config.yaml
num_hidden_layers: 9
experts_per_token: 8
tie_word_embeddings: false
init_std_o: 0.0
beta2: 0.99
max_grad_norm: 1.0
decay_shape: "linear"
batch_tokens: 65536
doc_mask: false
Below are experts of layer 6 (counted from 0) of a mixture-of-experts language model. Rows are named router (the router's row for the expert), down (a neuron's output weights, with its number) and show model dimensions 0-159. Each number is 128 + 24 x the weight over its row's rms, rounded and kept within 0 to 255.
Before each expert's rows: a language model's description of what the expert responds to. This comes from a sample of Wikipedia text that the model never trained on.

# expert 7
What it handles: Word-initial fragments, quantifiers. First pieces of split words such as w, cl, -b in half-brother and rain-bearing, plus quantifiers all, some, most, rest.
router [161  98 149 122 150 119 128 100 145 140 107  95 172 134 143 128 153  96 129 157 117 130  99 166 141 144 116 138 155 143 156 162 145 101  92 140 147 114 129 144 121 116 155 119 162 136 148  95  86 139 139 136 109 123 132  91 144 173 112 113 163  85  79 122 152 115  94 129 145 127 120  84 126 114 113  92 102 154 127  96 108 160 117 168 119  85 154 144  95 144 152  88 114 129 156  96 153 127 167 131 158 106 117 121 119  86 152 104 124  95 145 163 147 152 132  91 171 165 147 132 117 150 114 107 140 127 153 150 182 128  84 119 140 109 124 109 143 127 142  93  88 101 109 141 170 162 136 125 100 122 174 147 113 154 145 126 144 107 140 106]
down0 [151 135 109 131 162 105 139 163  72  94 167 112 139 121 130 114 123 138 116 116 135  95  77 167 114 171 142 123 111 178  96 137 168 126 115 153 102 107 142 120  86 111 122 104 137 172 115 138 112 149 133 154 102 170 145 151 134 153 126 133 170  82 117 104 140  98  91 121  99 135  73 154 102  95 124 135  94 134 117 144 107 137 133 149  93 148 186 144 149 104 131 125 176 141 169 116 144 141 128 110  98 103 152 167  92  93 140 133 113 148  87 114 101 124 116 132 154 142 108 165 126 155 137 133 127 134  85 118 155 107 144 105 118 107 141 116 133 121  96 120 118 163 145 111 146 161 147 169  96 145 123 136 118 114 122 140  99 107 123 157]

# expert 26
What it handles: Media work nouns. Nouns naming creative works after ordinals or articles in release and award contexts, such as third series, second single, comedy film.
router [149 101 159 115 138 109 163 120 153 149 107 128 178 110 178 107 113 164 127 119 102 106  97 138 144 133 124 127 179 134 134 130 116  92 107 145 132 113 118  94 123  80 150 152 158 151 106 109 123 123 160  91 102 133 157 114 145 155 127 110 189 132 104 117 128  96 117 101 147 132 124  80 123 123 114 115 109 128 139 101 126 177 124 162 147 124 147 150 156 128 110 104 111 140 142 107 149 154 128 140 144 141 113 143  98 131 153  86 120 114 154 148 140 132 153  66 136 167 145 124  86 131 122 117 162 187 140 127 130 141 118 103 146 110 104 106 141 154 156 110  92  59 104 128 136 125 154 127 110 132 149 154 102 158 167  73 160 102 128 125]
down3 [ 96 124 163 118 163 122 124 113  77 148 137 140  93  98 140 121 130 159  81 137 138 102  86  88 107 156 150 117 110 134 189 109 177 138 130 100 181 111 131 138 140 106 129 123 135 135 128 132  33 166 137 162 103 120 128 136 123 120 112 112 156 169 140 130 139 114 145 143  92 162 114 129  94 139 142 150 116 120 103 114 105 146 126 142 149 140 160 127 120 153 104 144 106 135 121  93  96  82 118 171 133 116 163 150 134 138 150 138 139 147  96 154 113 109 148 147 107 141 128 103 133 138 116 115 157 102 129  99 179 115 108 102 100 161 147 133  77 155 128 117 143 170 105 160 132  74 114 119 132 122 119 140 147 141 125 137 139 149  98 130]

# expert 46
What it handles: Inner pieces of foreign names. Middle syllables of non-English personal and place names, such as j in Nanjing, av in Kudryavtsev, lav in Ilavarasu, plus common English first names.
router [122 137 125 113 144 107 141 122 149 157 110 140 167 104 176  88 160 135 132  98 102 124  87 156 165 160 119 133 113 153 104 137 115 123  97 137 137 111 120 115 120 117 157 139 149 130 130 119 107 110 182 114 108 148 155 101 153 137 110 125 149 120 112 107 136 126 120 104 150 116 114 103 104 107 120 110 105 167 131  91  98 156  91 150 129 108 147 173 121 124 177  97 107 120 103 104 155 146 152 139 141 141 103 152  97  91 159 122  85 125 158 146 169 142 131 104 168 124 177 131  95 141 107 110 186 142 139 169 153  98 121 142 173 105  87 142 129 178 119  95  76 131 103 144 157 145 164 124 109 138 159 161 115 143 129  96 135 116 139 125]
down3 [125 112 139 132 134 121 148 157 123 140 121 130 108 144 112 135 146 157  85 169 165 103 121 154 118 121 132  90 129 126 141 136 147 149 116 126 109 131  93 151 120 111 118 154 146 105  98 123 153 162  89 122 121 128 107 150 136 156 129 142 134 136 101 161  93 144 100 149 138  76 136 182 117 150  83  99 170 106 140 129 122 144 144 128 130 114 144 174 157 151  63 185 152 121  86 127 130 127 149 121 153 116  83 132 108 100 128 122 131 193 107 115 129 127 108  73 172 138 136  68 141 154 115 118 108 102  86 130 157 165 122 104 115 141 160 101 158 140 124  79 123 121 139 162 123 145 139 151 111 129  94 158 111 130  83 120 121 135 133 135]

# expert 48
What it handles: Institution and venue nouns. Nouns naming facilities and organizations after a modifier, like School, Stadium, Street, station, post office, sports hall, Team 1.
router [156 108 128 101 124 111 159 106 173 171 101 101 132 122 156 123 149 141 125  85  88 115 102 137 144 186 119 142 145 138  99 127 153 106 106 110 135 131  99 127  94 102 137 158 116 160  96  82 134 121 142 111 117 155 166 106 141 164 121 127 119 144  89 104 128 106 135 109 150 105 110 105 105 124 108 124  96 150 183 117 121 160  94 114 134  95 147 143 118 144 133 112 103 132 165  92 134 134 141 125 154 115 113 154 117  82 161 130 110 107 169 158 118 135 129 112 163 158 135 114 113 145  99 128 129 160 166 141 109 130 121 119 141 108 103 131 162 183 141  91 102 111 127 135 124 153 166 135 105 126 147 176  87 153 184  87 116  98 163 113]
down3 [165 191 120 146 168 130 133 154 126 131 148 148  91  99 152 103 118 151 119 132 153 138 107 107 151 164 115  80 100 142 143  80 140 138 150 138 137 149 179 111 133 162 170 111 145 127 129 146 126 129 163 140 129  96 104 157 104 102 151 111 150 147 130 123 113  95 141  99 113 135 153 130  58 117 135 132 117 157 145 126 129 134 114 111 126 118 136 121 122 115  71 116 112 105 138 105  99 119 119 153 145 142  82 144 113 153 128  87 148 131 124 125 134 151 111  93 151 138 118  79 119 144 128 117 121 119 158 106 167 140 127 111 122 130 123 137 161 118  92  83 114 145 164 143 123  96 152 139 119  79 178 126 122  48 139 167 128 136 142 165]